config.toml
experts_per_token = 2
router_score = "sigmoid"
normalize_top_k = true
routed_scale = 1.5
init_std_router = 0.00625
vocab_size = 30568
norm_eps = 1e-06
tie_word_embeddings = true
beta1 = 0.95
beta2 = 0.98
Below are experts of layer 4 (counted from 0) of a mixture-of-experts language model. Rows are named router (the router's row for the expert), up (a neuron's input weights, with its number), down (a neuron's output weights, with its number) and show model dimensions 128-255. Each number is 500 + 50 x the weight over its row's rms, rounded and kept within 0 to 999. Numbers have three digits each.
After each expert's rows: "gets" lists some tokens that make up at least twice as much of what it gets as of all text; "comes before" lists some tokens at least twice as common just after its tokens as in all text. This comes from a sample of Wikipedia text that the model never trained on. Tokens count by the router's weight.

# expert 3
router:504489502463508553454456456518518485547523466546468486435494516410432553513417494503458650488572542580601488463333479510494494549569504557592420493501473488518539531529547547441544553643456469519518532664525431530472555571498533517455506470578461496457432497500524532511461494522481501506601484430465430523459491504517442545553498492511393474599479420562449554443562541464436470462434
up2:507473591486348572553511524492572488497579469496460500497542485516475455544535530559488578427504401470527539411454481491485457438490536487482548477509507512491576494579621422403506480437468559386413478518542477561539501573465566579514461527456502470480554480494467461485525435496479487456484433518483515531593515520508553574440475495451394492501481439470500477498537551495516652441496
down2:458480499459507475599547485500449546452542543468485554524459474513585528521528549603541495511558491539411563492556548489443460464502448463451608466437585627474485512505573607539532518566506475510445434557527465620443437430543373496470461524453532472470557530457519452568413535508467524533531533508451474477574521454566338483513569479548457418505552561490543533494418466601537520472503
up3:509493438459465536449535627471506582531520506525390472503498517364411441469451517498522441496476443500455412558441524357490489514512520498527582429574515494444469505600547579506488453543435522453514473486506453495524563502516542483484381503453425569445509514461431487492533455556413428480586485572555466516566469465509400515492557475499523610511607446416495481483527504547583484433494
down3:458486582479568429530616536448536502489498511511492514448497536558474397446478524452521561439486499423512501469438497483496570576493447576470370461483557454605423376477488502541625415522475486546490514507414511428496543521472447506587498565518561553558538570529465451550546504500518488424482421517515419385450553437492564516501500506471522477488476453525477489464514512482564550540506
up4:513522449510423486486542454519482504455474496583527505452471403400545535513472479453521538482468505433552465529403579519605535458524539589508492488402430542497519449525499549463374468516471464491513517479525479461512418497495496469558575433559430524474554560570457513499366487461499531505636497520485523457446517449438499464529611462522518421518532473497521521553452491544479557534554
down4:522456499436544489509534581475387554511498563529478485475447440419495598393527451481444548503570568505530553505541575526537523537494499495572517520466431527458585455481474432473485358429521424556492507446533471435553418480527491539393538533500538530533535525470553523463421473440451464469471530557516469471521525466495409423494354481527461551482475646432553557431546448537484499522452
up5:595521443462442563504499489569472471564493531517393499434521470463564489504546564484505487480370529424511580516478472512607516498508608511591458521379448457596491515523637488486456449591418497504551512451474527499565500558496470610577470558610483484389501433449559426548515457491525518451525522520541459439608482449473448472544490504427514426527465482484463499498493548430544494516439
down5:554530445611495518469404519492519488479445505533523523519437474489454519496427437518513462469598459458622517438508510468477514490466518474463498474505436479522582495486442548599481538460497456533540485522475475515593501492576522525540526439513539489446513588516478541587465459432579591445488564501495445483479433460485490531429483453553567531524600444474465463555532528489526449487516
up6:603509539529482593466512470488480462552547525443554507476505486472493547481599516400551463522471460435346564567447565496534484483579694485472561497496506539449421489414532519465456493524448423473518533532476513597445457471483459437507497474529509532573500541547481628609421539582516533476556407499447481518517572471507457476518495480495495473552554528545479466472434429412487484518458
down6:579566497512491567580519554472547460560425532624539512591497532447517475565464495580502423528523461566485469495520515554561467555524542475412403452527435442463422426408468553436516463414502531515533502526420566516524563625562574413490494470484455494540534598488482448455482484472479523590486502522464490537491502519538517472547490505497407484335453499469440511569425476614519452519486
up7:535453573484466523496551404537505460530492438479497540578504531546435430448574555507481471459485441451440493456463488521555492470494484548539461416486475566626575484532465486422550537551545547460632541515443608399496540453456489594443498565458480493403495587498536473463509492515443515463406495590532572465504673499558586452506456573538461473540544533445406441506571491432417519481557
down7:526451563526498584557495488485575483472528525415552561508609537532521604459500457512509547530520474555547446460475606535517429528453488531458571481542483387489473507517516498454512502533508519456511484569577409500421455489595477519602561519502461410492485461495438571472537508497551451408540491443442576502493583412647449401543481530538441505567524501505457541409534476527466432544477
gets: " and", " to", " in", " with", " from", " by"
comes before: " the", " a", " his", " be", " an", " its"

# expert 8
router:497520568472428450543472495514500538510542503571531453549479580429463483638454528469442593567522467447537530420456534519464593440410579514484482513562499457498521522524535490432559543517504513487552480463425364538559503491482596427481422444522563551375520492486522468517467465458469512550524502609494482521468485457522498530541593485562470495505457453477437476473438557433474584525504
up2:557447586518453467490470482583500453496529443492512437411559528523496547510582535538525497547546464493477458488384533616433438451532470550495379485492468613594558463482586500459489528509471494508540425509487506486483550432463478494537464472479543472530515523501358499460525438572501507534505568444522502473467521625475412555482639498535518483461669571546565494503452481471496499505375
down2:495551530548448528551502558586525432536554582440482559489495415489561555480509509561466524399596439465488540574441528484484463486558517453484433444456466497491443557459506490475410538515472424514493488396497553428470483480461575508517430550520488490372473584597518412501433549423544557378466490455491404493535508438446513527444554382547522438388483467556482508538537621628444480489472
up3:518433406615512542461477483515469482548466443434468445490411537461487545470525427579535555516527525415490456612573468622489440490513533459509511489555449510553504435463525490443491472489440463466526524497507517480463554507443526482530392549470479518448481501520505471493524476518455441581540482551408554501488455490579493493526532435617487464409474517510537464385370540434440532512533
down3:486519504525586571480508482526508445529550508475514479516550427534576539515413514426526464565530385515470503511584531507438515511446536453413412462448469477474423586559453540543447522506443460387516483512535468499583475502433470457519461491548573409489535583564571466456537528652470496466412473510396537497574520433529475549501553560459416538521560509531470525456592496529477436518521
up4:508468545482477476418424457424498530465598479457511557509531439507455494514584493451479470542515495509463463515604448538538486632533560526438451416515483541499486474530463513396457536505483526480518460460473527585451539490496518510510489449497563457584510479456488538435492461672490433586503469494570515515494455561491554498551573568483520408406565557517443558509365510420454466422455
down4:389485516488519478506531512559484435461435485495487552514482618468542550457472429551494563493483521450414522518438510434485533531307562487389531565547496521433501473572537545438505584513481535398455467529516536518435516484493503512515578508476515475484429520444349451489526554436533607445524460512484431565547453425496509574460472511489562611539427542448569540524537508521543523541456
up5:626549454493526533511551558435463406474630440454543516525526550481511486487542507539484543484512535403430447606556405477534481493495419467511564418508519553487514502497580521503474492574521543462594507468499532485566458475512505662565562427571548473519467529515447431544526501488441486477476478515479523538425449538481505561527518376471470544473494518542454508466460557498640405405510
down5:486483474385512477562497534459402377493501528567578575477502475489474523499476436495497469587478494471429457512438459594480421541452496376541582514525513531387579554528554504564470451488563509545519538468405495441501556492458414409458602478543469528420461471505556484526490680498547548463484489480562604560513552427574490505452475512478634474528483436507545563559436448415488476543544
up6:538444577496481538403488506511406483449538475540509475577490545500494465474611461568426484483610516493519430478427544502513476547590462459555563500477491504422568547484450468501523530552534524505532513486562549530472440554491488508487404573459475533417547504513518482447531417480485468430492555487595452494517542517413539461562505460571481500490422551494460614514552480503448507517477
down6:457513487491528457539465538422477520391489483488520494560507515480468554493509544502502565423553510499491511543515441466355445520472564400440527487497543602493499523450520562427567433465472506513552556413436531546468516518479410453531545553627563463440499473486456481479456528439467620482550527563554494524443497479485444518582643557503491544521404442589414552468499517381476554524477
up7:517449465483529506548350496488520447454518450467420489467565432508632527580500469468445483502489536565547468547533563426468481506478619445514572489560403490548487481482533547458502436595517453406487493475452448478529500542437508480452389578550557542433521546495560519484517503564451550553563488469495518508512515555496508516538492478503549445460560561502538477444464505489532556455519
down7:466462481576460538508453440516522430582463434447422529545540518507483429471443470521592527516501521506559404465485613534513523475470510569367554465529487477488507480522528455483577604501500443508506443593426499534529570500543454509595417537465470556586500551523550501541531527417491392515503468494527428518606588471554534494419548451522506443499549444518503447497485505479469500471523
gets: "\n", " that", " which", " after", " who", " when"
comes before: "|", "\n", "-", "The", "In", "=="

# expert 11
router:611522551518450521490460558635485523476609478533518420507486491431494474567493577474432616538539439464523467459470524577532570559559550560628538505549433514510428484554488600431470434520467498436497454586470462530528474488443577495441481427552527535393527466469483554495482440518442503577605410506441471494499530508448544524452604485577492446471502513536489516470490517467476463352416
up2:458486472506536498444468481410495478474509591508533431533484545468366471469582554515458502484533492533506510515510498467515546499421516534501544523421512480494496558538442553466505468571497477558565465431539467472461428501564474541416524472567562482495523540401451494524471515460534514479487407561492465470570417489499528424414514488499627503468476577473397506518438544390621497444521
down2:466469488359618484493505499487451571461546543521514513504497465561516533450619540449522536496492463467487497473445538479484433508526459566521459456509530456468535485573548500554576548504475407549564445489505575554542529469560494455446587503429485502440575481476531506511518533453521431584481500501537469404511474447551483529411488493555492536451555530448546491489448442452514449642612
up3:478488561539466582526530516472479467453552502605418490435509555510496495545457459466517533602447509470525492450507468448430465611512554628407524526533536462479529501520544500480435437479507545463623557619622474402533431430498491477405437503485475497558491516424533447451474560513433420548487558548500341632507462435458541457503487450639532548462504524450498493514427429540515527561406
down3:408555462479461472553504492530512514427499536594472438468481515507484605455487541479540507503483559474558527545467520557526450459541464541574618514526469392530536510515481478456511605495458483467435457458582483485450471395500444465445562521501512488499528515417441593471419512428522448555474526552482511472351443532508473470514476586476476484466548511446599440452449509518533494442509
up4:473468438517545550435392394515550531503480571496540404521429541440508515595460548516446483607548486541513427470496445485396448545470362472502500449520479493479472540531509588562469481509482546557454405515587466501528501496586524533461570484565435537494538566507487546490453452448492555455518559441473531481504465583507526512523515527422539465563578494484531534522467577470430475466581
down4:463560512478509448468531485452527515446502442564412550484493481466453531510492396498548460461490454575547532528619520442418518608445447545462560511540547517415482417429478471513541458544477463504556501510481610435526397520542500543497534521425502481437540454499486374446529534392557533444445574497511520538468570508548496555474505567541486551554548568486529596469472496475482512560535
up5:515492508472515462417570541525465533494470591470459487614459590478515481488560494487482580460480483485473530508495514486561514440517407510517444497545504457528511486476445439535542532427469483487533479563537469513573490465430567456425470515416468500443526476374448552483452453605516552482470528544373459506461590563545484571468482490588586417471467497546497551545511467530497637485532
down5:520488521526490502474586439495442483471510486361459484578376465504535509477473545496506521448467437533478521576568466535478514458452476506476590458492581582469494518550475551521509458450538451461553503497348574457592484500534556482604509509368447468479614458527522480527516523523452386518466495566435550556522628427586508552501487509484530499497489512487473535548475482521466533593525
up6:411494412551522501481556529528570596490458539504470443368459441459539523602589516492461512545428502564483440396446434576456459451496477520519453500519498523384492407485473525492432510470497525481510565575544483475507547551474503480547455531465492482533496471519525545429509497492500560462465534462426575486508539519432558543542534457481477467557494500437527486502410598557452579559531
down6:549482488451483488526409477430535483546553440519504533427522440579555459446531505557438506378491504440424439535493542505457375508534424437508512557594496506541609532499510447561549512528554412492535531569497533478590485575526504492578512531503485565548435543574471479490459411470440539521532568465467507430475569486439471513534521449539497503519467571490519473622492593487406553492549
up7:469518503525562467474485485515523410467517550550428449483531475464476561460579542466478550530515476505539566531496485535567641640554505639540550424504462430484477500560469575389502400537538494476479562433561471559476545563484516464477437504528500492545453459560515477552454504450430482485610392499392563479392510537637488492507528521503595483543502479497500541535547469451472519462424
down7:516468541502593461567498556428505504423505514508414521500583550547559535487460495420442494514512493568491592462546562448554442546513519492507598428593558435500434421536453493445504430442533456611513534491486564382506470525532539434501495560522544499477515467440544517491463484461488488435502530474553584442500354400504536512457522539487484520509506461503574539481541437506524534464445
gets: " ", " (", " —", " '", "\n ", " \""
comes before: " |", ")", ";", " -"

# expert 23
router:565560496516526541504352449447557472552507464484496490565442505469513512649526578468505550626545524521504476441467500500506562537489557613443573472601517466522442507491460545456500518517396547426519377540551445529518479476419531497504464411526482494465505483508521547513496413400479508524604442579513436576452520544495527479507539478560545476498556463499471486485440593484465513399451
up2:502476521547513461511469503530499474590435487489527544568496451517501507524432583517497566515523520591594445472577378499494510445442426534542529459558484468533503628521481506530552460565450476366569555592513509421466463612444549501450517594487409497527462463473509534579467455497464626579469467481469504463523543593512469539512548513501560509470463482500469479536421484520452612488556
down2:548488497535577551588417509454442510583480549467524507550473497481431447588523527486527497511572449534380621497480497497472493453378434468403571490521504543468437459459442505556548503493524519527567470483476571465436457573483458464431472503470403484503547466508568443403489567413486549509408542552504540511547559520446522520488521505455516510514506441505586512569530498501509539536653
up3:459515519515540557474548619600506589545454486505448602531395559419423506582476477580489523546557544436503435368454487537565480549568522509507476511482518477530476405515457459537443571514475539475528544623600472518505484507478516481425471447508445528536483514461567463465465393480456494483457528549506501431552431468478517532505516560466482466504595458554426428511495500528509589474424
down3:572445514518500498515490533455446489468541516505421482486509528491432550574459541499557511498448423495484426493404537518491542557668432458433455529473532477525417461475519407480474546510481500460538481563464603456503496471493539445584495470449557486510451530494562480458456457571456431462473541484404423495479453442419480549480450476438495472511543492581525474615541467470488403515472
up4:450537490516518466474556473480576533488514482509448482602489488465457498539530466500554534471406448513484477450484467446486475427515543657479525596531505409514523576545489437478422539452494479435511452489516454482485497498478653504520501516496535506504504519433542544407575482616505568481476475548503448499539532477497621460592445556587499523470418476536409552489562558591564531478369
down4:464528508501528518578520537524550513550597540514429516455608515525483443528473454462516443561448393476476535519434519476392512469471551533469520357551515493466556469430518527471645477514537564527434412394462425458505474508527583575467536543509477469434559506463447508498406513456658415420459457558484484571505526595570460493480521438530493502485482469479505437452565549514503546476531
up5:498584495502490516503491491486540505501498568470494519439550435507479571512437514558394526555510575641498491554530534459528503468429464487487525470514528539437482401478460611435548443575549459530467512458458502523441506558502508501408418470476558447498536483548606552444577509436521551474451530505535481398384578584565482511476493418567544478486518471468533559536464426526511626433397
down5:477510537467508485445589523551515504520470566475386567498449322506460446531525493464508500489554590588456525519469549570420476493510493495494457574431453485514545454430563522521487451499589540574465533523486556669456524504538467478437481590500510553472462522477509507549482636444467573468495532469549518445459497459470440507478474514518605487480492574512418489513490415543474517528481
up6:541509512477518585529526559588420464614531479534494478491501501525485536558578461473542489509535466474467564567491518565546464494486551490491523531512470487504482488452500606425548506470456440497494541558508487411541446598519572490449467407489392577448527430468489515577418514536448532481614515573480495559552468503436465467441585618561493492452511517461501506482426529428536480566496
down6:452504453596598563488516433486470502526448411476439484431483487528574532487456518496580423543411531482478533550472551490525511455418479503415531425436597481504377478492470531529613529495533516442397474398521652573525443538472489467565520437413505441482540531554436425545534500484486489505480473524474489463518466480430554477477486528455528546571596529436493503564536507503490533582494
up7:499452458501513599527489441444462521489469416502509509601520456424534460517443647496472501491451539525504470520476432535503477500550511494450517414469522534612521552542523559504524479508433504558466461514560537520575483475493504582518597535579476573463507509555466499514554433524542484531553539536501450542507439487523552522471507552536553489476508480554544526460468560528522502475523
down7:477510604466523453440487482514500483488422511544496428480523538549533615509445453524517531463506492440525481511548579497448488457534576507524494422448538464439523479543497479427519566501572516403486515547560459505508410532463489464482521528460596560601563560439410502517448580436414503486421477492525477516518535548406472513505553502527494550524469510468474601479528417473553569436538
gets: "\n", ")", " =", " ==", "===", "=="
comes before: "\n", "-", "|", " ==", " =", ":"

# expert 21
router:592516450560459487471530489572547394538579423490495439559486567472524506524544555507536604510458507513538541503447491490521581490517530624528496450464422459487509460561523514426517422489415527441564408532563369480538451451453521511531507481466463510505464434442462512507489481599394433548457494501487525507486500461623489483502562449520471449577445417532378526464491521467476539467479
up2:498523471481512466518534479482563509551426411507558536490388554449537436457521575478470531494454582505500482513510480552466398471593578451486511465506389449486457610468479550454521521504497516589445508534405554465455475595523560519465475502496545535496545576463432453516511491498382494482466503509443469605479576511512462534597489518443395449615454492593468570537520506518475430544399
down2:448575550456546504542499501467525364550389514503403576398484552443571546556495597512520523541461506472487512498458462574597518620457463483412485460441510438413501485576493476535567383514500519525449476554541534527478526581500445488454572523456426478471600455493446525460518525437391503433546518542438430547541505504465476470588590561389503515544421476469467437583485445540464449490487
up3:503422491526513498539394483541524512534495538492483511589512555496398478442484524521524507494603476458615525496482493493460514555484461522451565543477493382439428471594444479390518580452529547474566476476502426498565556524511542594464501525516466502508480554458449482524521483552385500477562492572484480436493493530426508432418541483454430495522571556544543480665585545530552471451487
down3:427491582511531476553399476460512544562574538556479508572562525532476562444569483496491430453550529337455475445607528421544495416621493488555504589484522416527485504494419492430566523447579557444565429477426487499463531548555490457413560544540522575495435424521515467537466455430485494475620520581452533520533417511401483461489483462451455509566489567534608493478477573498514452479583
up4:541504420465587375441467487517401475565517488442520506481475374539472471508418535523470487503525545508548524550497453488506448478587474423480490492465540505597469516520424524545429562525548503485471485460528502600591488521502528538438478456576497528371447550501610473429535495515478495513509578522553559471595599482499566507566432453533466448420569463454537489462448479500521533518547
down4:488560573488520574525562481471588485543597573559551504416477490457535533521561540525533577547466426526498520467435515366532588519458575526466519420502549519475545535452470492472513420478552539462544466521584494506570498518563482487560576466443511482453513454494524489501462566577444511517398457525575508541508426496531524489561469524484478476544425584530501512469467397533428414424548
up5:448521508496515572521554497506577477558408474630509517475521560431456542531470516529443503546494485497444527489458465474476558561474507560494589552463495526474455489562538429495569412444504511485589476553521425427515508501453421611527577518534583525525438455465563563497515497519453480546513454468465581517437516624484446447566448463516468536469450418508477502487469579590571496480463
down5:544445425510500524427480603440466477571531459503481413527520452493531477310593538479512519556553534623503453478556539396446385540451478429477477456414521492500556470489552523551453527496409463578485422455420593495523560498453521559416408521535548489461462510437501476479518536437501490537495479511488522459538535514533490444420448491544524438498523586558477473419446493507519440412536
up6:461464477463502563504536473495442491444493592459503455435423572450491565498553594452531516512542489423457524491411573534516554507502533540377478502476545453479511513581568522445530466546509473549525459489483615535430459435456524403485473543467517496529492507475505437504513429523481490534482453498445475502498406596513420567459505465533448526503489421495527530459544433584528540475418
down6:480474527509456495435534511375611494446517476521584500438509490518527399517578509504453472429489476579520409495490471523426531563378566534492521512396527538514399577536511514587534419510480550481518497421435414468527531474560601545384585490625458455473470439490452558558465500528494529498507492521536518564513504511442446489506519565483546522523503593550474451527409512490426520552556
up7:491551532419497526482531472569519549480453476542385456454420547510389508453531440485461448492501526484528511491547463453531560348515463535503485522479510568527497402500517420548426530366519525462468462442618507539516521528483520492428486518472486541457467546442549479532628466457554552582496578587471518549491588540332509572573540605603459508442411492451463473520541437520570465516529
down7:456465561452525546590570480429462547436387557507442514522567521599428500472535506552426494411470575512492421485539514421545581463513481465489582485512530550543541450442461487447407546494544656492473441482555488546460526589548462380441603439497533541517479534514431437495473475439472556541504521543542440443474581441425584529548475466512569433493540478522538414495506492508511521458523
gets: " on", " for", " had", " has", "ing", " have"
comes before: " the", " to", " a", " in", " by", " on"

# expert 2
router:532511536465471466468471596484550616538504514546455419488447455420422497633572510512297594540489540522536516475452464522495508486631535490574550498522373460460578537529485523503529458473482574472540434491512415502519515551473557497487392470581449521476558490526461518589602468497400462514495532578474473553496519518515484488503518489454537487522480385500471506462522484455521542439448
up2:415447461483500494448405515528525530521600500464418522530375514492533534528502505497452493532451455486516531426502460492461539561461439582533540495498475455488541493536510577565533503575459508464434336489463395518558471442447497406493490479494465538518514611558548463590602492464356488500479521479489537564457496633485524485474504480519538541568524472471524420432521490472501482435474
down2:453543518407462574491489446518596491537443373555457585500501461497552477544492480512494438500520525552539514505480512417484426547553481477499551571487537491526465541510451471544429493560409448537441616546501518481537514488563462477452497494555542485526528459523423489416533535482454512521601525502597523455434550540480490554503582506469476523543519504493463439516371574464508512538603
up3:485466533431499537519469521450523460638524489502474475518552471571538469609542465574520498425511599511481420531559541419491433478526587494519496528428548411508502544440584433458420502513452635394569525503584488420489463537484529408425539506570473497511476521453430508505538498525507457617519508420474511583428524469572464488476649449534356500457431489513480494503499478477426500499424
down3:447470530509553492452585561494462561396512583435494522530539417471436472449444481432592553447454542438536494564480519511602460429603471620513510568524457450499549506436447456539519483493564423465485521581411529505607550544517495475558504559522511476479504502563431568501506525438497498474434530517516487449365508506476511468531544499411519507462475510532456463506492515531516447524516
up4:530501531508539559442510501488540518631535456501548593489511508418451433413458597506486524438459612492550496474493472563457558506530497459427494507510436520475494431574542465497632551532504502523587561442527516545457537442541607447382513378634397479490446491475501462440464525496461450576565451556431442406526595417517416645509471574539387509463529501497495555496508511513555486393549
down4:582522517516506471484484533577487428414446520455558465495502531460565535476490440522494476535467525486541534546459483542463553577473488555559500568491400461512448479524384507412437544490547527702534448539659361428504556460487544478428480520443491465489538525587570504430444496599497492522438417483464498516512429486405576556477469485509493440506551453462493525528590402567460399460441
up5:448477492427449530435470578485472457470519544465567511466569579476441629490523514432400587525482527529457537532489441496474513495502527475514480554525525545482528475537529486410605626408460463551552513511486448509533490440400461498566485503431380567409562453492668536599511485545495508466472532525443434467455484488474590466489529462601522434485457524586428532489519489605509523524501
down5:515494424557601495440496495445429481537548526487488536482458490504505428502488529420469481530519543508483527514543485492412573487563448499430420484488390511485481456599478534490491412467484513434530473518398485563422451519557481481591504444534474444555518529355547502471418520506478541459433438487474535460572569546486525488506523582508474430439493566578537524567515525645553380542475
up6:570548536430445531503502467556535411531533454592491447563558487553491446521477553467557551537559508384510509508368518444406540574413473538536422432522571419557539494569490543482516463525455563452450496540567429521479502476506612522426486516513446474476518435456614585464477418518468474509552463457471526548480511511513551493521534533566481380516506429417420523415514574497428514497465
down6:400549364498560447556550501470442471528496521535529547523480537461505545510561516582436482510522529481457530537527404467584519501601517485454508519578487426488527505477527511500467571427518418515578472521499553570562522492445512373535470501469603432475525622482491494436449440554468537482517524501491560468529506469469579559554449461583519514504647490432391398449410518520510495415480
up7:463495599471542442578448423530473489502554469442538448452423529509536567481568519532433508610510470405532531438446478558468463449533555572518511465543523519470659501551490557519521476510505453631595471483481503474539532472521480499547464496403514481522478460442545469452627421534419444496445449526467464435468511499495475616540555545524453500546473518446516471501591481495506521481423
down7:428511519520428506427554606503514493512488518479520458484534504430473463485426549548486567533479435468530477568538501585422450511447493512558511566535512481539542493508455556569525523530486519588520443510446518465482566459442498603518503522432386596478538465507458439435506512514508402465493542501534484552493532344527546509512440449537472506447504421520469545567474501558504429415438
gets: " in", " 1", " first", " In", "In", " 2"
comes before: " |", " –", " January", " October", " years", " September"

# expert 7
router:546504462473461537471486615487543506558472557636557489534503477483478489600507462525440608498484521377462471442445487450586497486629586546577448473531458460531593499534504462399485395536493535419535563616561393511486545457453555540419469469513465525566481486466485554539399458543454496495523444509482443550397520498427423514497577470564474452445462459485456524455515551529507545380470
up2:456441538512507513557545491478461395489461545519526402473443427529502558474510533508451529472548521461488490526531362520483483532530482532436578496524562396517455524445473508473541533426404607398498488499615534496506493572549497598514475457434544531499433468594554518536507547509479529516467534467514471563579489468471516484525559490540430429558511439377448541496466435488510418504526
down2:451450551485476498391541469513515479539534495521483463451594558450452522555524495550586471512573509474527462484542582502569444443507503596483574459564491519495517389485449384455474607555599486491549459450526540674453487499533481491474530387420532518514499450445437516517549467460540469490504515490392548547424470554513503494431508485482530430582562562486518553472616613459453457585495
up3:485551563575435482503538535559554517525491556532471484444528504488470441477463583500521491496421486593502492546489573480493551512519459495466484532428403373462432534583551456563461477485481544581487474561606412507580496460509488503453537484428455483411600569554514455371501504503498412500536506497572570521351573384517546496445445477557532456466427451440517557508568477509531464502529
down3:536490428496569498463539493495476482382480394563518480470590478478473617478501559485569491493479551524616392493463429438571523491542499523511490553514475557508461470520533468566489529493325536560452410522469432594576559504447484513460442450501551525531540504495499455435520461546463529572564468544416392604458544535543479474461452610464477434604465413502482489480464537412554429564542
up4:550540539440430572446537561524505518526511557500567459497429459552527515530471497452423559523454575513490544389483430531441519444487544499500485471477447432519549513527530574445528450539464502501496461556543473441421529545452464548522534486477444417527577419490463457448483481582455490573470583568528494576497409542494497496505534512617413502443486472359475449410427464523557536452464
down4:519578524517572504454539504615457542438477508482511438576525493456515516527639467557603447490457538495427450564607488419458451511457474459408472555463451536421507424550555502478485474513543488447549538470504461489467538474491530536486515586489452479548512480430494483444421492503472496362468557553426399517572528486509425582489488507469551568442547486457438457463665443517549496524548
up5:555585514543570505502578546465453475446486496615503521548468585571556496575458533391291460463561453482470664510407480498456479548449516505449453522503445539558514526459496511489471454522415408554496451670519515497586398539507569502525609532479492449496484567503487502527496468522461570429485547620536521487512495495472533496494459537511490574519481475539475582465490579577486550496532
down5:537530497535558500540464428431411498470533504431590548521506643561446480496492489534502557433573545434461460549506530471459482448507506523454478513370505589512433505452532461465488442576494480511523506452462557445507574572471474498511502531431479498543485579544380539489448541546502569461449528506545555486560465466396529477509436572457538535526434543550532533502438599547417484568496
up6:554569581436488510504473488534442428583495504487466448527527497540507564519440517434506481461481475486515425503449467467473516470468435639546575458454530505489497567455420534495516521593466462421453437504515497518532506444488583460475488553451541587431496419466536543464580469506461507534430515493443538458564449509515592369571489511511521573505527537619481432535473542529493390416486
down6:501576534520613406550524543504534474518498467539533493402400504467483540538454521528478443541459498507501427475491533458483359466501444369590494526524494576640481521443546438548458501470448505502447491588514535449491411527453480492486464480580492488514448606482450523467482536525538519460497572535496477557467453512447461453498559574498468436492501537522628488479509474537477470443505
up7:460460573402506577603450465535491493506573527518416534541540541371532470404424494581476557480480485478508490502538436473510489491469513642546554493633574468429501455519564475401449466577479550496507526479544536546506518519487555578445364508484519560448432425493597516430577469611506466590482419426461454603455515513513420502489503438513521485506463514428457485534502442511527500444477
down7:542528524482445486513440487489504410542479501514487465525564504458494443511450421491524485432516535520634425533575485385533529539398553482593495488529529493547466426463488523492512420494425440578502547623573540506634527544475449478467526558529500547519488431434502492586564599585470521533519536475591537538490475482513455521499539450547455475518501392504474424464477461468477461532552
gets: " |", " ", " /", " 0", ";", " 0;"
comes before: " ", "\n", " 0", " 1", " —", " 2"